{
  "n_layer": 14,
  "d_model": 512,
  "n_experts": 64,
  "experts_per_token": 4,
  "d_expert": 64,
  "d_shared_expert": 0,
  "activation": "swiglu",
  "moe_layers": [1, 2, 3, 4, 5, 6, 7, 8, 9, 10, 11, 12, 13],
  "router_score": "sigmoid",
  "normalize_top_k": true,
  "routed_scale": 1.0,
  "balance_loss": 0.00695,
  "balance_bias": false,
  "init_std_router": 0.0216,
  "lr_router": 0.00148,
  "vocab_size": 8192,
  "norm": "layernorm",
  "norm_eps": 1e-06,
  "tie_embeddings": false,
  "optimizer": "soap_variant",
  "lr": 0.0024,
  "beta1": 0.95,
  "beta2": 0.95,
  "batch_tokens": [65536, 131072, 262144],
  "seq_len": 1024,
  "train_tokens": 578800000,
  "steps": 4322,
  "dataset": "wikipedia_en"
}
Below are experts of layer 7 (counted from 0) of a mixture-of-experts language model. Rows are named router (the router's row for the expert) and show model dimensions 256-319. Each number is 128 + 32 x the weight over its row's rms, rounded and kept within 0 to 255. Numbers have three digits each.
After each expert's rows: a language model's description of what the expert responds to. This comes from a sample of Wikipedia text that the model never trained on.

# expert 52
router:140184181114122143155123124075112135068128124158122133130127125129072128182117107167158102119111113125151126129153201086092138101150119155126114093147140168130148131102132073132129139136149131
It responds to: Digits, number words, dashes, parentheses and units in measurements, dates and stats, such as 60 cm, three-bedroomed, (191 cm).

# expert 39
router:142160156127180139080095125121125144116129135145132126118115144085133131142105098148123203171092110148137135116148166116127129137137126131164121095121139184126140131122135121015135152123146158
It responds to: Nouns and suffixes completing ordinary words after an article or possessive, such as program, project, research, plans, -s, -ation, -ity.

# expert 5
router:132114134146082126082088119134117092135129136130138131103118150165168134141128014120125163105097115148125135134091150132115136112147115151129115145123127148128143133133145146085121180125115108
It responds to: Periods, line breaks, heading equals signs and sentence-opening words like The, While, Although, In, was, the, in running prose.

# expert 7
router:124148087126168217115176136135117131114136135129139124088125174128171179161130121085132104152047000136108133128143130131126131077171128112130159147124168116139255114139137119147140154127220091
It responds to: Final pieces of surnames and place names after the first piece, such as -berg, -ford, -ton, -mann, -ar in Ivar.

# expert 57
router:181148126089124142138116161099165140096123076137052112157178103121096133175132132150157096124108142120201099152155144074073103146126149153117089138185130161117107131146118149131161114132098069
It responds to: Units, symbols and short labels in infoboxes and stat lines, such as ft, m, °, yard, Final, Born, Died.

# expert 27
router:134101124128083135044156116112117110105121133123129138116118199140145206183110096140133129056075108144128130111110144124125134076144120090145136162126142134129151136125146130144110181126130076
It responds to: Line breaks in lists and infoboxes, heading equals signs, parentheses, quotes, and clause-opening words like However, Following, He, She, a.

# expert 44
router:134173168123180148206123113159123212110121120145140148111121138072060159178104116164117206195095082144128141115138128123140135143105122072123130090124135118133121123116140116077144090134137155
It responds to: Final pieces of names and nouns like -da in Nevada, -ary in Missionary, -or in manor, plus digits in tables and nouns like Congress, session.

# expert 34
router:133151155135104133183128119106119099109126131128128155121121186130133176221124102132130140088091108140131119114127142114123128078145123076158122159125144102133144129132136116162119193129133083
It responds to: Years and numbers after pipes, dashes or parentheses, like 1980, 2001, 29, plus first tokens of quoted or list items.

# expert 47
router:124197181122198131205109141131122161093145117130133124144125138120139130169135123125126123187158097115118135117159117119147129148147124086164130085122123113132141121132135057139122085149148158
It responds to: Digits inside numbers and times (1, 06, 68), underscores, abbreviations like SC, NC, and mid-word pieces like elli, ali.

# expert 40
router:137124215148032114114113122171113084105133151118135135119117102146126129111139111111123166162069128128126128131113139136135144172113123178105123071115125210119131149113131163056113221141141151
It responds to: Final pieces completing words (-s, -ous, -ief, -on) and past-tense verbs like announced, appointed, won, arrived after was or to.

# expert 4
router:124135080127177207117151128125114147120135136118140144100116188138172185134077107136128134139117050160113146116142124133134132091140119105120165193119146089150176106144148118149116149113154089
It responds to: Word pieces inside personal names and foreign proper nouns, often mid-word, such as Sul-li-van, Gied-ra-itis, Ken, Abdul.

# expert 10
router:125099101156091126067150129115119105122120161128128128112121075194147121170122044056137102104133168146129141132162146133111136118113122144094128131124133173112165145126126228098062172142116102
It responds to: Commas, and, of, and clause-opening connectives like after, until, since, when, linking list items or joining clauses in running prose.

# expert 14
router:131118122161081125107168120123114102103129200120129130100128102182190088171119093065129085095127169123125134160113138125106141139117122155115155133123121204116166142098118182148102129120110105
It responds to: Table pipes ending rows, plus semicolons, colons and prepositions or relatives like on, at, until, whose, towards, mostly in tables and infobox lists.

# expert 13
router:132104120129054135109188117135122096108128133126135142109125227131161231167112100125136189114051109129127126130147144115124136111141124081140129146122147172127167127121135118130109159128133118
It responds to: Given names like Michael, John, Gary, Jim, plus pieces finishing a name (Winchester, Strong) and some conjunctions like and, to.

# expert 6
router:119169062129158200116154118099114176127127127125147141105113211106126229155090109139125133114102092205114145117126133137137131076133116034112151142115150137145151100109149119171138130125146085
It responds to: Opening or middle word pieces of proper names, often non-English personal or place names, such as Na, Bal, Del, Mah, Gu, Sen.

# expert 32
router:130085137139053109137155089109122000117139156112119133118136095147145175148113097110124114010062155114136128128089137131112148130135119190132130146119149218129148137128121170117110173120128118
It responds to: Common verbs and function words in running prose, such as went, took, received, called, not, is, an, of, and suffixes like -ing, -s.

# expert 18
router:118157066126162193095145126125117162122123125117147131105114229113123221122097117125129148137105088190111144124136129137130129061145121074109147165119148138147190113116145121134129155115164092
It responds to: Place names, whole or in pieces, such as countries, US states and cities like Georgia, Ghana, Philadelphia, Connecticut, and endings like -ston, -ock.

# expert 1
router:129124090150092136103182113122121104092107193128131153110115115140175172124109081079125192082117148157130145147078154125109141181113118143118130117116163188126191146123126206139073136136116120
It responds to: Table pipes, commas, colons, semicolons and prepositions or clause openers like When, In, Although, by, from, separating fields and clauses.

# expert 8
router:132136081129000136124200122126122108109129135127130143117122184149235214170122093118131150125114115145123125128165128121129143152142121102133151156121146140132177120134138150130097150133132095
It responds to: Commas, periods, table pipes and linking words after a noun or name, such as of, and, because, while, although, but; also name endings like von, -ski.

# expert 33
router:138197179129116138159147117119121116085129125142131140124122135126133167228121106152134194121106108145140125118119179108127123126140124119152126092126138124133145132124140093194128186124134134
It responds to: Number pieces in dates, coordinates and tables, like 31, 2019, 1, plus odd word fragments and unusual byte tokens.

# expert 20
router:131106115165070127134199107125116101107133189119133119098129094208166076203116091074136115096136171117123131160131135127101136146103120154111150129124118194118174138108118188126103121121102101
It responds to: Table pipes and prepositions or conjunctions introducing a phrase, such as of, with, into, between, via, without, since, if.

# expert 19
router:118167057128167188083152127116121170127121128123145137110115240106117244141094127120130137120117089202113141125131128138127128063132120061115148152118145143146173110116145123160124143120156103
It responds to: First piece of place and personal names after the, of or a colon, such as Arkansas, Missouri, Philadelphia, Pat in Patagonian.

# expert 16
router:132081098129054126092207128130123080105129132124128141121127177152183216176127101126130154089137107137125133128147124120123138090133117126142140152125145106134167113127138134118118168135130099
It responds to: Table pipes, commas, hyphens and parentheses, plus first names or words right after a colon or pipe, such as Tim, Jack, Grey.

# expert 43
router:152198202125131155161139114132119134097128128146133139127122121119071157187114109139137159159105105139147135121109192108126133126140119116135118086127131163132147130124141115064140118142137143
It responds to: Opening pieces of ordinary verbs and adjectives after the, a or his, such as compl(ained), cont(roversial), promoted, cost, short.

# expert 25
router:124197033119194178088070133083120179120138120122134118113118224116159255156100105110130076109149112185128141120134122133128126086148117039116141151117145121147170107111138097178113123112141092
It responds to: Short opening pieces of split words and names after the, a hyphen or quote, such as Sy, gl, Mc, Kal, Fin, No.

# expert 31
router:134158138134085132119188137179110142090139123124138105122120143134130117164141124113136160197096055153113131124130120130142134139156129062133142101122131167124145140129140128054114141137143160
It responds to: Last piece of names and numbers before a comma or bracket, and name-ending nouns like Corporation, Records, Stadium, Avenue.

# expert 63
router:198141130121100124108133181123152110111087074178103129129192104111124130153142191166151118115166172126207070140139177107082092161118167123137129155181144107069103138137083110132132116153110080
It responds to: Field labels and taxonomy or geography terms in infobox and list lines, such as Location, Genus, Phylum, Occupation, census, km.

# expert 17
router:133136144135043134106147119124119106095127131127128146119122192137134191219116106137134119086092116145129130123109162115120132085150123100158127175124138158132155133124136120163118179125121093
It responds to: Hyphens in table separator rows, parentheses, commas, semicolons, and clause words such as however, which, he, He, J.

# expert 51
router:166175201128127147147167129098124146076126132156125141130132109117086107186125110149148123154129113117150126116128238113128131101152117174139128093128127151128150138128141091137128136153144128
It responds to: Numbers, years, hyphens and dashes in ranges and tables, plus counts and prefixes like four, two, pre, ex, Roman, Canadian.

# expert 46
router:146146228122168143155111117144124163109111129157133143115122128073083142144101100159117203156086102142137140127137156125127129130110126091118127087136136148135116121116136129037178159135135147
It responds to: Adjectives and noun or verb beginnings after the or a, like political, local, foreign, dis-, prov-, football, escape.

# expert 11
router:126105124157098105066121121129116097130119160122139137109123153154204123153123054098130094121097157142120131115162137142122141125114122174109136145116136188112149153109138185112105181135122084
It responds to: Function words joining clauses (to, that, and, but, including, His, Its), plus table pipes, heading equals signs and paragraph breaks.

# expert 58
router:201149146077130105097140158071161091130080073212067120154170106117132121122150174186163132144118155149198105135163194108087084157095159144124120110179119137109098131120112091141165128145093159
It responds to: Header and field labels in tables and infoboxes such as Total, Final, Date, Preceded, month names, and time parts like PM.

# expert 15
router:119158071124163194096145124124116157122116130119147149101113210121130221119091120126129147148122081173113146122132128138130130068149123073110149180119146133149188110120146117145127161125159073
It responds to: First pieces of proper names, often after of or a heading, such as Bel, Cal, Hong, Jim, Arkansas, Jam(aica), Dan(ube).

# expert 53
router:166170189134121145143110132052127134073118130165122154146130105124040119178126111140150145136125108102180126106132201095135123103162115156137135111125114155125147145140130066121121117121147147
It responds to: Dashes in score or year ranges (1997–98, 2-4), leading digits, No, first/third, and prefixes like pre, con, non-.

# expert 3
router:125146089126163208122159136129120132114136134128139122087127174129158187163137124098133108150043000137105132135141128133120129068172131112134153131126169119136255113136135112151139162127222091
It responds to: Middle and final pieces of multi-piece proper names, especially place and surname endings like -berg, -ford, -ton, Scunthor-pe, Zla-te-va.

# expert 38
router:137228145128059136131143120132125115108130117131127134122129172123124196245119106127138157064093123137136109110109158106128130108141123093155123110125140142133149136125135084226112189130133132
It responds to: Short word-start pieces like ab, su, co, imp, dashes in score lists, closing parentheses, initials, and multibyte characters in Japanese or accented text.

# expert 30
router:132118162138082136098137117113119097112127131123132160119123163139128180196124106133127134073081100140131120116137136116128133067153122041151119158126132108135140134128141108135114179128131078
It responds to: First token of a new table cell, quoted title or infobox value, such as opening quotes, years like 2003, day numbers, double spaces.

# expert 29
router:120235099121164178145134122076118185122117129133141138119117135110102167188100126147128129150137093170121135117126138136139127091142127007111144104116139115144138116113143113177148097130135123
It responds to: Opening fragments of longer or rarer words, like cor, gl, tax, sal, fl, str, ric, often after the.

# expert 60
router:177154178132115125122123175132136110099078077177101090159196125123094137062195183154177143078157178078160107130129148076124106199086156136155119162156093138083109120143094116136124160149100103
It responds to: Labels and terms in infoboxes and election tables, such as age, Born, Votes, Total, Candidate, %, km, Years active.

# expert 54
router:163174189126115146133122124075124141067128134159127151133127107124047103174116110165144149131122108107181129108127209095129126098160118169146139108133134151130153137129136084124126111128142151
It responds to: Digits, en dashes, slashes and dollar signs in scores and figures, plus inner word fragments like -str-, -io-, -ile.

# expert 42
router:153192201128164164163151117137119129088125128144133150123120119124114153168109109154131166156103103144147135119108186112130131133140120120147123080125139163131146139127144113061138126132134149
It responds to: Ordinary nouns, adjectives and verbs after the, a or his, such as stay, mission, idea, business, heavy, and some trailing digits.

# expert 45
router:141137205129168146164122113146122169111111125153138140109124128074045152167100107153109186161084098150133137120116156124128127138120129093115131095128141145135114126115139129009169128129130150
It responds to: Adjectives and word-initial pieces right after the or a, such as private, political, local, first, early, ass(ociate), conv(icts).

# expert 48
router:156193226132120148150130124126122136093129129148126145131119124116102155157123106147146108147108112121155131118121222113123131115148119130123118076132133182132145139129143104112135143144147127
It responds to: First pieces of words and names after an article or list dash, such as add, ass, emer, Inter, August, Barbara, 300.

# expert 49
router:156186228124104143158140126123124132095124127149128147127125112115097150172119104150150118142112108126156125114132233106130131107151116136123124077135136181134147136123139116110140147144144137
It responds to: Year and number pieces and month names after the, a pipe or bracket, such as 19, 48, August, United, transl.

# expert 22
router:133125135162081113091162134147122100121117172116130133108133143195161079179126060095133107128172157118121122143147132140112142135121118169110152130119123193116140128106129178170105160133103095
It responds to: Determiners, pronouns and auxiliaries like the, its, his, had, must, plus pipes in numeric tables and post-heading openers.

# expert 12
router:129128135164088106076129136145119098120110141125130176107118111176192115166121107101128113098149159153124129136123129130122135148137110154106126128114131184121141149102125162155105176132114102
It responds to: Table cell separators and heading equals signs in tables and infoboxes, plus semicolons, colons, open parentheses, and the relative word whose.

# expert 26
router:121202083119157183095118129097120187118118123135142137116112159104111204145092121135128112131139105165121146114125136137136130106137127021109145113117141147146136114113140120193146120123141133
It responds to: Middle and early pieces of words split into subword tokens, such as iv in Riviera, ogen in dehydrogenase, udi in Claudia, and prefixes like pol, cor, hydro.

# expert 36
router:134098149142084090134130097137125000116132141119123151121125123148148166169116098121123149069041149127130120124127137130118139123128120193134122135123142217128138141119132142135124225126121098
It responds to: Common verbs such as took, gave, went, remained, received, plus prepositions like of and to and suffixes -s, -ing, after the verb.

# expert 56
router:166166182124111147143100134082123115050116134162117140142139116132045122156118112153160146133108120099167114108151202065123128119152113184147124112125124156125147132130127079102127116138136124
It responds to: Months, years in date ranges, the words years, weeks, months, known, and punctuation within numbers, abbreviations and score lines, like 1,046 or U.S.

# expert 62
router:157146182118113085076116198104121126106083103167109091131162120123093108160177163126187096119144145160138131158131169079083104132103169063199128151157105080094107114158089099151135133160081128
It responds to: Field labels and unit tokens in infoboxes, tables and references, such as Location, Date, Died, ft, km, %, and the slashes in URLs.

# expert 9
router:126114129156097107070119116124115088133121156119138140111122146153205125135128049100125103123084156150122126116168142146127139127113124177107138142116135184117150147109142195119104182138124095
It responds to: Paragraph breaks, heading markers and sentence-opening words like The, During, Its, plus common function words such as the, was, include.

# expert 41
router:129179158130047130140172146192114109083141132122132125121126115139125109164146132116133177227116084127118131132134129126141137188155124069135133079123128152131141126140131120127112075133141154
It responds to: Final pieces of names and numbers like da, 94, 67, s, plus nouns like Records, Stadium, Olympics before punctuation.

# expert 61
router:184152121058121110116149170099163120141088092159071121178167106087103121136153135177146116129098154137205080117192134097056078146117148134096110114167138144111098136156108127109155152128078109
It responds to: Field labels and headings in infoboxes and lists, such as Final, Best, Height, Order, Box office, kg.

# expert 28
router:137135219136053102107130125198121094126139149124142128117117124133128150100131098113121159135070154145128127119110136132130135162113126179108131058114123211119138156108139182063129192148133120
It responds to: Word-final suffixes (-ated, -ly, -ing, -s) and verbs or adverbs after was or he, like began, became, believed, However.

# expert 24
router:129103139146032112063145124120118077126144129117127146115123101180172150179130091122128112102119144153127132120119140127124139120155114174138138153122135111133146130118142137126109184118120083
It responds to: Line breaks, open parentheses, dashes and empty table pipes that begin a new list item, row, or parenthetical like (grandfather).

# expert 37
router:150213155131137161132151117151123141098129132131134134127123144125131185173102101156131153106094110132148133115104175119129130131145119112165128103124136218135153135137141127067120127125143152
It responds to: Suffixes and plain nouns in running prose, such as -s, -ing, -ion, -ity, cells, technology, health, attack.

# expert 21
router:132093116155078130110186115135121092131136171110128125102137133205133065196124074088136116089128170107126134158097136131101144149113119168110153123122129205122166133120111199139102105125103095
It responds to: Function words in running prose, like the, and, which, has, they, usually, his, plus pipe separators between table cells.